Weights of a small mixture-of-experts language model, trained from scratch on English Wikipedia.
Size: width 448, vocabulary 32768.
Experts: 32 experts in each of 11 layers, 2 picks a token, a shared expert of 384 neurons.
Below are experts of layer 8 (counted from 0) of a mixture-of-experts language model. Rows are named router (the router's row for the expert), up (a neuron's input weights, with its number), down (a neuron's output weights, with its number) and show model dimensions 288-319. Each number is 500 + 25 x the weight over its row's rms, rounded and kept within 0 to 999. Numbers have three digits each.
Before each expert's rows: a language model's description of what the expert responds to; "comes before" lists some tokens at least twice as common just after its tokens as in all text. This comes from a sample of Wikipedia text that the model never trained on. Tokens count by the router's weight.

# expert 8
It responds to: Counts and number pieces. Numbers giving quantities in prose, spelled-out or digit pieces, such as two, four, several, million, 20 in 20%, trailing 0 in 5,000.
comes before: "0", "–", "th", " years", ".", "%"
router:542482488507548464511531537495475474477445483489501512476487485491552534526495517512512529469520
up0:484481513508503505502498473490481550519448461481488526517445499500488507522489526453525508511492
down0:470492498482524500512476476501519514522440507496425498536495497497503514450499503480505509477511
up1:470470468484479532525473472496495503534506479484554492487475506475484481465523470471483480474458
down1:540477516483522526509514466558496490515535495489515491498505523530491481492474522502457507541493
up2:543500526484532528449485507466521507479501499502501524509488492495507543509471506527468496483525
down2:496521520525495531553506498492495463529538468494509472514478513529509453485504470529518553491525
up3:465475528484493508523514481489496497529443475507420502489483490523512487507496519439498487479470
down3:502465494514519495538477498550471508465493497502425469492484507519492492516502553492496467511545
up4:516541489482533519505534503498495543503446526492507516513469487488502504498506502526507536500468
down4:460494528533485508501529506529515508476476490515527513495520487487519520475536494498505484513492
up5:482491477552497480490517499520506472512525496494483492511511482528540519478525485454493489490529
down5:463482502498499500460521478491468471527468514466522489474507478479490498477488512504501479524477
up6:467470497494525526484550512516484506496544574481492518514501516495529503487555470479520476502474
down6:518542509468506477536520494525467489487512490544506498454509497504522510543506490499486484492458
up7:519518546479497489465521485535508465523460545473464487552502559470499493507506524449557480468506
down7:478539487503531519497478459515487529475506559486533490509533538518511477474514472482495442484477
up8:514490515485492515487477467486499472497499479482493494481495507503544476493483496499474466507540
down8:508519486484513503496470509545512490501493478488533489499498521472556447474461473501446500470454
up9:496483519514489488552564531461472506515431473583489502510471540516491467479482522505525505461493
down9:516497471469515543537520507474509455564527504497516541462491475492482505510538523535547535524476
up10:534497498488518483518502547447561565469456521502526478481457522514490545507503500507474518509547
down10:489554497455512535494513502493498494488545524476495508533487516472477480478537502477512474522511
up11:517547500529523535494508532473503532512466508490548505462527457488485539508493440527507505522508
down11:501491522480500494468497534484483496464470511480462499488520497458466533535528460521498524459511
up12:518464529491519519508533493490494523501455494506497502501466477476533510506527533477519527511505
down12:469521517492458512512528510478472492494487524483497530476534499479523515474482505479482497510472
up13:507479532541529589508490494465508490485426497479542515506467543516489526479492535484528504478524
down13:482513527460503543494524443490499499498463489484490501504531469479476480486504499512489496497559
up14:505492496500531474529475524504500532492515518472500528485520480498468509519477522481479465513442
down14:489525516529483487474460465473504535459483514469561544475495536499524492544525486476483492427491
up15:522527508489504506523486497540526497454518489532512519452566488489501505463491495509470517531494
down15:518509560448489512529498541486483566536476497493465485531484500517484488516519519484501523521463
up16:467530542537483538473522482526511468500466500550500508525473500491517521505468482516505541472495
down16:491478480481478507558509465496503518500507485544492528492467463510464498480525511500506508494500
up17:477504478493442463538499492515525525504504502510487480484491504484476482485508520496507510505533
down17:446458487499538480512510553477492505499463498486507542515496509491526525483520532543529489488488
up18:506519508507541508498510470459504498482458491531470499524493489516532465462481475510543524461515
down18:501483500514484483495494495445539500520488522474520529539508482496498522520503501459494519484473
up19:525468529495480508492530479514459494483521501528477496478472461492440508538542508470495490508524
down19:537518498487504518543504530496502485534527476453505497484503483488481493453485511484514464516519
up20:520469572466468532500484545525494448489461524480518458514525479492485502441531495499512484517537
down20:485506545508468547529493510517484464507482498496480478526501520511528524459498459488499459484504
up21:522506480529507520523490494520457543490498558516572495535522516517496496475517467478485481497475
down21:502520561488497520481491450489514531507498486472562534502461494514483513484501503511514461492464
up22:536503560526461486480480526533519462496470481474563463471491449545469516524526471475455512490509
down22:500484511512500544506505458519515494487538521545479531512527503465543467506533492463470512466493
up23:413461517452490511522497455450483502512511523489502531484530483514516533455542560533549519449520
down23:512510450520498483526511483509538505529485522508547487501519518458483482473517495519488494539503
up24:495465508505497511536472482511479437498462491461496492508522479537523542537480528512561488463517
down24:467457478549494496541506548520525504497508521494486502470511501497475533526567500557479502467524
up25:463513499486485492513516498467488491476459529461499483528521538494518533491538490514503521538537
down25:471468519517465492517485547505514429534475504466483470422493509499502533460454505501488456550509
up26:523503473506502498526515510530524528492476499454511495486453468504479504491489514502493509450539
down26:484517491449508491494488490463494508439533526503531481521497492469567505533497529539503467490486
up27:516534483528497486491539426514505558505514526526512552532541533498527493477474478558499548510479
down27:499477498530496505516463518510492500534490501496497467495514528524484501498488562538493516483520

# expert 14
It responds to: Section and paragraph breaks. Paragraph breaks and wiki heading markers, such as period plus double newline, == and ===, and title-closing =, before new sections or paragraphs.
comes before: "==", "===", "The", "|", "-", "In"
router:507527536545484481512538515500504504495464507490524505484459484525475499524493527512473547487501
up0:513519512489502493514503473520488487545473483505491478534459489497484501502522516519473519514541
down0:432487515494492514510473477487463513460489493536510513552520467508482551543481491521465496484488
up1:529490541508537516481496419521514517539495475518509542561495468495496491509465526490494489501462
down1:476484518436486497498508521533518511542462526506507501510494497513541545521493482521492476482512
up2:569510503550515490519494465467512592519504473504466471487497464488509496504480470495490510505519
down2:488540498493498546483522498518494489481511501561487497532472498526496529470481474471511494512479
up3:460464495508487494456486482499499477499524466480551535516501453492535539545497564517460509531471
down3:476497473486514481501464492481524523494521515461508532495480444505487489545471465506477540500497
up4:491511509535492487490492491468523484519494516512506524452465494515514487465514530455527507514562
down4:477513504498477514545503497501479523510517498447507476549544506488493492475489451525503457501500
up5:515496512499470532494540477512499486502466484509524481504480528518483539523504528446479521474517
down5:476515531521504504486483456461509495478495494485498472498489511514486527557505472490475522468490
up6:477557484559476505472511492523489510519484456500511463493531490466482516495453521517465477531495
down6:514461482508507483512514524501478505518491513552470530506525481497522514458471485517492551515489
up7:508514511494496494519500485502487496496492525542462529536529492544483469494517501511491503542497
down7:474494529518507498503460497505491484480520478510518522459475509552518527525489469483472491482518
up8:524498511478493500495471482486497529484489460508522501510525486492500529522475485462503459510476
down8:486539533509512502518530500478502533534462489519459476514551524500476519462496486497483504508546
up9:465489456477482536496487475532484499502511506497526493513477531502470503480464503553517516458520
down9:506471528495511504478531494514486501521461503509475516505515545522568527502520493495466536530481
up10:502549545521519506474527439491539466511471501504535485537491467525489512511481524469524491479553
down10:522494513502498502487511496500554519509481511490524481550512525505504496510500513512526489485481
up11:493461487517510529436494507498507464460532486498486472458524523539461513515474468476523502496468
down11:528491506546443484508472489473497493480478485506513479465517507476542488531516468503515512508504
up12:465519518535490505501460494519535508509483461532546451548500497510498531485489481500470504484516
down12:472512524512499491480471522435491512506525501460501529527534507497484479488484504512491505488480
up13:534455489515479519479492502457465504471523512523446502494467477495522482524472495468505473497465
down13:492547491467526500482547476471522446516485495524459510470498522492489520496497514483538543483526
up14:508518507559495484532519518477528534517505498523558549483493515500499481497499490483497477505467
down14:454499509457447462482548495489482481450504525458513498511516509524549502507506501527473510487501
up15:504502523506491506512543492484485539539470494513507522478516470553522522484464514573502472495524
down15:500512494490502494487463502504482522516458515479452508499490481475503446518515484511496504464475
up16:515493515527492478507538529486469529487540492490461523528524463517470461523519496487488527485494
down16:456483488527484505474467464514433488473491477499487483508507491504499506550502468488468492467506
up17:484465539556494526465515514535521480482473505500503540495481472519544523530491542459487489516508
down17:485507490550496533537517502530517518543501512471558484524530489488496519507516487495509485483516
up18:503499494500497511451489444508523455476490507469502514498510552523507533541511529474517510513496
down18:464487497532479512518496488510485441478464520471537490502442498469478505538514503507494540477487
up19:513490482471529583566506491529471499507494491496472471499492538525485489459487483476489478520474
down19:477496517494504499510511518508509502547511493508507518464512533546499532503494483483449468512533
up20:519487446504523481491544481505483471485526502499528496485483547505489499486461475511533488504524
down20:487508452509471518485501503516465496498511503471455503497526499491451507442484483507460486495450
up21:490459537505512467483515479529495487491504542488504500532488471504540506510467491521505535500479
down21:487481506472496465494447483544513517522497484529509539506516492512466486535475487490511492460495
up22:510508511564488512540525533513504480514505515488513508494485469508510488533549518505497497475498
down22:446513504510493507527509492521489514490487501464511473519510519506492509490475494510487496469499
up23:470512511507518458481509497493483483525487468498490487488471460528488556483514509476529506523546
down23:473523505524507501532522491487525511488508458483521446569499503514474513521527486502518464499498
up24:503507510490504501461520508483481452487483494514502554502495470531492490521522505485469511514507
down24:467507539477503508521470492499470487463499536512525470548489480485484520532563488514493505459529
up25:515486509481464518511535488454517494504526501486500481508510504507520474496512505508510514527480
down25:505536464503488477500497478472492521512524477507503480567529466483507504501471518489497506504514
up26:516470459481488499525499471554501533520511508441515520511497489486493500492493514512519464500474
down26:532499433490499526474485512508458498530463503489475467536479495464534526514481488543510509491523
up27:483475499494563507505477520470487509492481485528490489479476518502465514494419502500521526518494
down27:458508529501510495492475483471497513492507466514472450522481502513494513565520486476453511495474

# expert 26
It responds to: Numbers in sports tables. Digits in scores, statistics and table cells, such as tennis set scores 7–6, goal minutes and season appearances.
comes before: " |", "–", "0", ",", ".", ";"
router:520519523523484470491531510515478494478469498499520502517479479499531502521517530503495518474508
up0:547529475489496463507494489502496483511486499466477503485499492540542534509492483498493524531478
down0:559529495475512496489500436484483492516528505525528509507494523492466480523506477471516493515486
up1:541495494467508470469476477507499448471479481479544503485460493506481506498511540491544504464539
down1:459507500496520498562526466490508490481457477486529485488503472515479503484499495545495484522485
up2:517507477475484548538547488468469554498487507493506499503528493504528479484503532522517486527504
down2:491493500511512482508496494490486509473498503559517493504469503497501455491485470527504502530462
up3:467510517474455490540496461549473502519474493523503530485498482511520519487487454525451529498512
down3:496498488511517477525477531502508500531442503483488465464484476494547502464458477545506447500524
up4:493480513530512538472493484466484449466507509497493523530442487514504480500514538525517479528522
down4:503490508518533539505500469439512539507508524510560478466522487468472490485491500524523483541495
up5:502528495514518465518574519519509560520462510487456513528547486497514553504501470494465513474524
down5:482528526456538507520515502518503494516476538512436487538508528475517486474477492498478500490533
up6:522507493460520464538474496463512538484525566463501491456536476503479537497461507535483471520476
down6:490502481477501522459474522517523532500477520443505525505454520493471513511513513514458520498523
up7:448492536509511578490498447484525496506464448519539479529529515495468508543484504532508506490545
down7:460482512516521538479520497495520513551509504471515492507491492483500514470506464496477482502481
up8:516496508482521556533506489499479517509441461527507499506493449500507522525483525525529478485521
down8:555532519513509498513498540511488489521460501522494489450524485459494520482552532481557523507538
up9:489498511502527479476532474517524504487487501501507487442562537522498523467449528517511502505515
down9:462513528517556498462548502505475510533459483517506540522507489460475477495468495543469492494507
up10:508496514522501536491460453486504526485506490491470511530525497482445497518488497502456491511541
down10:474445494458474530525531486499525498508497473496535505514517477485485478492474494523506508474531
up11:503507516501482513521531510504484490527504550453500517553501517502510548539463509516519527511493
down11:521466476514498521491492517515489529530511516433497487492473500527524553549475478530480499517538
up12:501515482497528528539516450516465539465482500497468518531522506522469499503541487509520502480485
down12:502520525510508525493491487475517501525514499497496578568498501517511510464503493518520474512447
up13:526527457471508470527497505476501519477501497500549518466491561474503499485522459510489553470505
down13:491503537444490489500520502487525505530534500487482510489459515525482523469441488523471494524487
up14:495521441489523497518537486484451488547501479460526516496449493500510487490468511523484508510496
down14:512479474512515480499511489564500495523526481467511458509472482489536533507522545505469512494547
up15:490545470490504464494526531461471505528446513513521487489493506470495514507480492461433536462497
down15:490518509501514518471539485502484492462494535523463522440503504471524460479492505489551491499566
up16:515526502508449504470484473497485503543487485539488526485506500514499521443533517499517460519503
down16:531506492496516508510541466480515544497465513476473556481511535471449505507506525516503536504459
up17:480487528494556494489521471490509472535468484524464487511546487494516559516493522501519524464531
down17:495505490474492490484503473509485525541495523519499495503523472469529496528475483503502522443520
up18:546491529508518486507495468523548469473495490524503493495502475557496499487517498526503486479461
down18:487510474512512466490486489503544538529539502514506543506503483508469493516481499500492460542506
up19:502525448526514521466553514501514522501447516545506495489533502483482519450499469471475478477538
down19:525550479495501502484494506505498543424504516511499516462493503471472529502485461468527503470497
up20:494524499485541489480523499541486490507469483533503528551473503517513523491502496520494507441525
down20:533501468497509481479520513500499523472484446478489537504523519513480492529465516516527491518485
up21:522518452492522543479492469504530489534450468504493495482541486499475517506496477486498513498504
down21:489537516501489498418499528452487487499517518507531528475519512490462436495489490492513534498497
up22:501505523528495513510546514518507499457521486452496485480478501493454510501503457535474469499515
down22:461517506488493517491489503498512499570522524486518519510513562443514508505486486489478541486484
up23:444494542510493494490491497536503504502478531510475508483536543574566531469476511488505510518461
down23:468504535516491475493511490513487483507508474505482512528459499523476485497441464525466475456528
up24:530479480449457527521516548527491504482496446498511469499497517481490528546478507490494464538473
down24:507504526494457477523454475475495483467518454516524516479504495489505467450537487482493487524482
up25:524487458491525506469535433512429479484475458501558481482567503532492528476483495474431511515532
down25:523480539529511497511502496539469480529492504503482452505527465493454510506498517526513514513492
up26:522479525476510492486470480483515546501467530530493522469510513532509510496500440456463530515475
down26:580500447504495498503489492499537511501471489526517502513535527525450457513484493504475531515500
up27:488504521521552488466584503481511512505527509506532509503500520524507495523483514509500497512503
down27:496445526541495492513533487516523502500516508499492468512527502465479510489490523544502496499470